From a checkpoint of a small mixture-of-experts model trained on Wikipedia: 349M tokens, 12157 steps.
Below are experts of layer 7 (counted from 0) of a mixture-of-experts language model. Rows are named router (the router's row for the expert) and show model dimensions 128-191. Each number is 128 + 32 x the weight over its row's rms, rounded and kept within 0 to 255.
Before each expert's rows: "gets" lists some tokens that make up at least twice as much of what it gets as of all text. This comes from a sample of Wikipedia text that the model never trained on. Tokens count by the router's weight.

# expert 143
gets: " a", " 0", "9", "0", " 8", "8"
router [121 122 146 147 148 120  78 107 104 103 135 147 124 122 174 165 104 137  86 136 105 151 161 156 100  91 130 125 119 102 132  76  84 128 141 147 159 143 181 110 139 109 182 132  95 102 156 136 108 151 154 146 175 147 107 124 135 149 143 106 128 123 149 138]

# expert 128
gets: " not", " was", " is", " been", "'t", " be"
router [148 121 115  97 140  72  92 102  91 120 120 100  81  74 149 123 110 127 159  98 125 142 107 137 159 119  83  75 179 178 154  58 121  98  89 136  62 166 141 104  83 106 116 110 110 168 117  65 173 121 163 107 126 125 122  96 131 110  90  75 196  78 108 106]

# expert 41
gets: " was", " is", " were", " are", " had", " been"
router [129 155 104 178 182 132  97 106  98 103 193 101 145 144 113 120 136 129  91 114 148 197 159  92 147 125 160  85 134  81 142 130 161 105 142 112 112 142 131 121 139  51 174 100 178 140  94 121 156 132 105  66 146 105 176 107 101 155 146 108 153 102 142 117]

# expert 221
gets: "re", "e", " Le", "ra", " Se", "o"
router [109 152 128 116 115 114 106 185 139 177 178 177  84 105 173 131 141 119  92  88 118 144 156 141 199 107  60 124 139 155 168  79  52 176 166 182 128 126  83 116 129 126 100 151 154 130 122 119 176 165 121 125 145 151 122  76 175 115 140  59 142 115 147  78]

# expert 231
gets: "==", " ==", "===", "\n", " ===", "===="
router [141  73 183 141 165 131 139 137 133  82 133 197 176 108 118 179 146  98  78 110 108 183 170  89 166 127 121 142 109 127 185  93 134 122 187 147 155 111 183 137  34 129 156 116 146 196 126 140 112 159  88  72  70 106 154 164 124 109  90 137 102 125 145 158]

# expert 172
gets: ",", "),", " and", "\",", ".,", ";"
router [162 181 136 112 115 123 144 144 153 131 148 139 141 127 148 131 139 146 145 148 145 112 150 144  80 103 173 134 123 105 133  79 137 178 150 154 106 161 131 161 113  88  93 176 102 103 154  91 159 101 158 159 138 149 137  99 148 108 141 109 120 106 130 164]

# expert 115
gets: ",", "),", " time", "\",", " addition", " where"
router [109 185  97 156 121 108  95 112 133 120 147 129 133  89 122 178 143  90 140 116 182 126 183 134 122 110 101  99 124 128  89  99 125 176 145 102 120 111 151 101 109 118 142 157 139 130 145 171 114 178 143  78 139 132 172 103 123  93 133 112 163  98 126 150]

# expert 144
gets: " of", " to", " over", " than", " about", " among"
router [ 92 169 209  89 146 176 110 145 102 137 153 106  74  68 157 123 176  77 154 111 107 152 134 141 139  70 129  94  63 148 176 126  88 184  73 137 169 118  89 118 182 104 176 136 116 145 156 150  69  99 153 140 200 104 104 110 115 147  75 149 144 150 127 135]

# expert 196
gets: " 0", " 1", " ", " 2", " 3", " 4"
router [ 91  86 120 126 154 120 104 155  96 136 131 178 121 101 164 147 105 113 125 108 105 148 111 150 167  64  70 168 119  97 100 155 140  91 193 143  81 112 143 109 164 129 167 126 125 155 129 104 125 198  75  97 149  67  95  83  85 127  82  78 145 154 156 125]

# expert 199
gets: "\n", ";", "-", ")", ");", "\n "
router [129 135 153  93 124 144 138 118 132 123 152 128 103 114 129 198 101 130  79  97  90  97 145 123  69 127 242 184 146 128 185 125 108 118 107 122 135 149 144 126 189  93 108 156 147 123 122 168 141  94 129 135 149 136 153 116 139 115 135 187 139 174 166 144]

# expert 217
gets: " for", " with", " to", " as", " by", " in"
router [140  75 156 104 162 144 124 124  96 167 149 113  94 107  93 166 136 112 127 163 178 141  41 116 136 112 140  71 130 148 176 172 170 115 124  73 111 148 106  93 135  82 139 177 123 118 110 154 133 137  66 142 117 124  77 128 105  79 106 144 122 128 114  90]

# expert 24
gets: " |", ";", "-", ".", " and", " of"
router [113 160 127 145 129 108 102 108 142 140  54 103 161 135  94 138  93 177 104 101  80 138 109 198 150 110 190  82 137  85 102 106 138 186 176  91 123 132 137 123 119 144 175 148 187 107 184 144 152 143 119 100 196  95 142 109 162 122 193 166 162 137 127  56]

# expert 123
gets: " 1", " 2", " 3", " 4", " 0", " 5"
router [100 101 160 135 104 132 140  87 130 114  75 154 131 136 182 122 117 175 105 132 169 145  87 101 147  98 154 104  89 100  98 159 119 105 136 104 140 161 187 119  91  99 198 113 104 114 178 176 133 109  98 124 186 107 101 143 119 140  54  88 188 106 147 144]

# expert 249
gets: "he", "che", " with", " he", " but", " He"
router [100 146 130  83 150 108 114 127 154 122 230 164  56 125 163 125 175 106  58  84 102 152  73 127 135 164 193  95  65 129 103 169 131 145 162 150  87  98  85 116 158 124 173 128 138 106 115 132 112  74 142  86 107 110 128  80  86 116  77  89 159 153 102  90]

# expert 155
gets: "1", "2", "3", "0", "6", "4"
router [ 74 174 130 175 178  58 153 113 137 165  79 145 113 108 178 126  88 156 102 164  83 119 112 108 115 111  89  56  93 130 110 154 158 107 131  88  77 170 178 167 109 155 230 134 156 142 152 182 121 154 157  72 157  99  76 128 119 197 118 126 167 125 131 139]

# expert 63
gets: " was", " is", " were", " been", " he", " are"
router [143 137  82 171 185 138  75 104 116 106 109 140 116 176 147 127 135  91 151 166 178 173 118 165 152 152 150  77 143 167 124 164 107 164 156  91  85 180 170 121 107  72 141 129 150  85 105 157 140 121 122 152 179 112 141 122 104 117  86 106 194 103 130 107]

# expert 158
gets: " ", " Votes", " Candidate", " —", " %", " Date"
router [121 103 153  97 150 110 139 193  73  98 114 143 131  88 161  72 169 107 167 121 152 103 139  93 115 120  99 165 117 127  96 139 126  67 141 121 201 156 141 168 194  75 130 123 119 153 146  96 121 112 113 114  91 101 145  97 139 122  88  76 117 119  99  72]

# expert 74
gets: "==", "\n", "===", " \"", "====", " ("
router [156 147 147 120 104 150 149  89 120 112 138  73 116 100 190  82 167 161 150 112  49 142 160 110 111 136 168 159 132 136 190 131 140 143 120 149 123 153 129 177 125 146 106 134 121 112 131  70 140 144 211 130 131 156 115 166 179 120 168 151 151  65  84 101]

# expert 180
gets: " the", " and", " to", " he", " of", " his"
router [114 116 102  92 164 101 180 103 123 151 122  89 153 160  72 138 152 120 162 116 151 119 169 107 132 143 132 142 106 117 145 165 156 203 142  66 141 149 103 100 124 128 151 175 115 108  98  87 113 131 166 153 127 155 173 127 129  96 156 101 202 168 159  76]

# expert 176
gets: " (", " |", " \"", ")", "(", "N"
router [174 120  99 148 142 115  74  92 181 166 109 133 149  61 166  69 134 116 162  99 109 143 115 129  62  83 148 166 150 166 116 128 128 137 160 168 115 167  71 155 165 166 124 162 158 107 151 139 156  96  84 155 145 116 140 139 136 118 191 177 125  69 140  82]

# expert 212
gets: ",", ";", "),", " including", ":", " include"
router [112 110 145 160 189 138 151 136  99 149 114 135 139  91 143 164 110  96 144 107 144 173 152 154 131 129 118 138 152  63 160 145 142 199 128 176 136 121 110 165  60 114  95 173 117  85 143 125 177 132 138 135 139 168 154  99 135  99 138 132  86  73 154 192]

# expert 182
gets: " |", " on", ":", "|", " the", "-"
router [111 115 111  79 140 159 197  98 134 161 165  61 158 113 103 122 161 166 117 108 136 130  91 169  73 112 193 126 143 120 181 138  95 157  88  92  99 167 155 167 118 119 166 145 185 180 156  90 193 136 179  67 135 154 113 102 168 133 102  82 192  88 136 162]

# expert 225
gets: " |", " —;", ";", " =", " /", " Lemmon"
router [136 158 130  98 159 145 170 126 154 146  89 113 122 127 160 142 147 165 136  92 200 116 106 132  94  70 149  88 160 140 131 173 165 119 143 113 183  87 100 146 137 119 148 114 112 175 158 127 174  87 127 118 124 180 129 175  51 103 140 138  95  93  68 152]

# expert 139
gets: " 1", " 2", " 3", " 0", " 6", " 4"
router [ 72 148 157 158 117 178 134 132 120 124  85 165 106 185 116 171 115 178 110 121 172 150 153 152 179  72  94 101 102 126  74 156 117 113 183 141  98 100 164 125 120 152 163 105  85 131 136 166 162 110  84 131 187  62 122 116 104 174 134 106 167 213 158 196]

# expert 184
gets: " |", "}", ")", " he", "ich", "y"
router [138 176 165 140 120 140 116 155  75 119  65 174  70 107 177 157 172 149 146  64 144 190 145 125 124 161 153 120 108 149  88 189 128  78 141 158 175 142 129 130 159 127 171  95 131 126 130 119 103 131 155 154 122 136 119  84  79 156 144  54 109 147 119 178]

# expert 4
gets: "\n", "–", ";", " /", ");", " January"
router [130 144  97 105 113 129  82  76 114 129  77 106 112 187 155 182 100 144  77 135 177 167 185 122 137 125 150 181 109 119 129 178 149 123 118  90 132 166 195 120 145 111 163 142 105 116 136 187 132 100 122 125 173 118 139 139 141 162 164 163 136 182 160 122]

# expert 174
gets: " by", " ", " for", " with", "-", " of"
router [ 74  71 150 147 134  44 145 160 136  94 147 106 151  93 155 150 161 127 125 111 123 123 115 177 136 103 115 132 146  95  87 185 157 100 171 156 188 159 127 120 190 126  76 114 105 128 143 107  85 105  76  90  99  91 102  76 155  89 157 102 155 146 141  65]

# expert 13
gets: "-", "|", " |", " (", " -", "("
router [136 124 158  78 129 172 142 134 163  81 145 153 136 124  96  78 172 111 160 110  96 205 147 165  82 194 148 185 139 131 149 121  79 182 138 167 167 139 113 154 179 124  92 173  79 188 132 104 136  49 140 124 117 144 187 139 148  96 118  90 153 153 182 107]

# expert 34
gets: "\n", "-", "==", " =", " Location", " Years"
router [139 166 119 119  57  85 153 157 140 120 104 135 142 118 123 148 100 173  81 116 133 121 102 125  88 133 174 143 149 162 162 130 167 115 127 160  76 107 136 154  94 118  61 208 168 140 132  89 128 150 108 131 169 142 141 140 105  68 137 143 161 153 130  97]

# expert 254
gets: " a", " ", " —", " 0", " 4", "\n"
router [116  97 177 104 108  97 138  96 116 108  76 176 125  93 162 170 151  88  68  76 119 102 168 124 152 104 115  87  84  59  82  87 109 118 145 171 165 186 104 128 130  83 156 140  72  70 134 146 165 190  91 134 136 106 102 134 108 131  69 106 135  85 148  91]

# expert 133
gets: " |", ";", " -", " —;", " –", " \""
router [200 133  56 181 179 141 170 161  82  87 123 157  83 107 169 128 133  94 131  65  87  69 155 160 118  89  81 136 155 151 177 163 122 126 141 153 131 154  82 147 152 165 139  76  90 145 110 178 106 134 117 155 137 200 101 106  75 128  87  90 150 128 182 150]

# expert 151
gets: " H", " |", " h", "H", " w", " W"
router [130 151 131 142 162 162 157 117 105 156  96  89 196  81 151 104 166 166 138  90 106 134 158 113 151  52 147 132  69 152 116 116 171  94 190 157 111  91 131 159 143 187 179 119 110 136 158 164 163 157 175 150 164 133  89  64 160 142 155 114 140  88 183 152]

# expert 31
gets: " of", " with", " in", " by", " from", " to"
router [154  98 143 129 179 152 166 138 163 134 163 121 136  79  86 155  88 141 154 131 203 174  64 134 125  92 168 105 170  46 157 138 184 144  71 126 132  96 148 115 143 176 157 112 116 159 120 149 154 111 141 111  95 109 125 117 166 101 123 209 121 153 106 155]

# expert 211
gets: "o", "en", "on", "a", "e", "ie"
router [112 118 110 154 122 103 115 151  97 126 144 202  89 176 157 102  93 160 148 140 119  84 121 145 150  81 137 130 154 154  93  90  84 189 136 143 149 136  89 107 131 140 110 130 170 125 121 102 126 136  85 145  98  86 144 189 138 147 119 128 161  68 114 108]

# expert 200
gets: " and", " has", " but", " had", " or", " have"
router [141 114 164 110 164 121 190 128 112  98 114 123 103 106 106 152 165  98  79 157 146 207 125 133 116 119  81 116 101  77 164 137 145 169 131 145  70 171 130 118  80  53 187 141 110  97 205 100 158 155 115 133 153 133 169 121  99 113  38  98 111 152 123  70]

# expert 51
gets: "-", "–", "/", " &", "+", " Best"
router [119 151 109 154  63 128 148 110 131 170  95 122  87 103 151 133 112 117 104  87 135 147 191 173 178 109 162  91  92 129  81 103 130 152 135 129 165 171 175 165 139 152 172  99 112  82 199  74 147 110 112 158 151 119 127  56 161 137 176 148 130 154 110 115]

# expert 117
gets: " |", ";", " —;", ");", "N", " –"
router [166 162 132 126 194 132 136 158 157 145  97 114 141 146 140 142  97 143 129  63 148 111 139 168 146  83 159 123  63 129 156 107 161 135 160  85 111 116 154 115 112 131 155 111  94 134 130 157 168  89 135  72 124 148 115 130 146 127 145 157  94  63  93 171]

# expert 100
gets: "%", " ", " |", ")", "r", "l"
router [217 138 136 123 125 181 138 159  63  79  92  87 119 105 137 104 180 173  82 117 108 168 127 173 192 103  96 145 143 131 126 155  60 177  75 137 150 125 113 162 151  93 127  81 147 145 157 149 165 158 118 129 148 174 115 157 122 119 133  71 154 113 113 122]

# expert 213
gets: " |", " =", " -", " –", "),", ";"
router [165 174 102 119 145 117 119 149 139 122 134 148 108 158  80 169 149 133 127  95  89 134 103 153 130 189 160 132 154 104 190 137 124 160 126 159 117 147  84 165  78  83 161 134 162 128 100 194 183 110 107 130 128 130 162 130 124 102 135 125  81 162 101  99]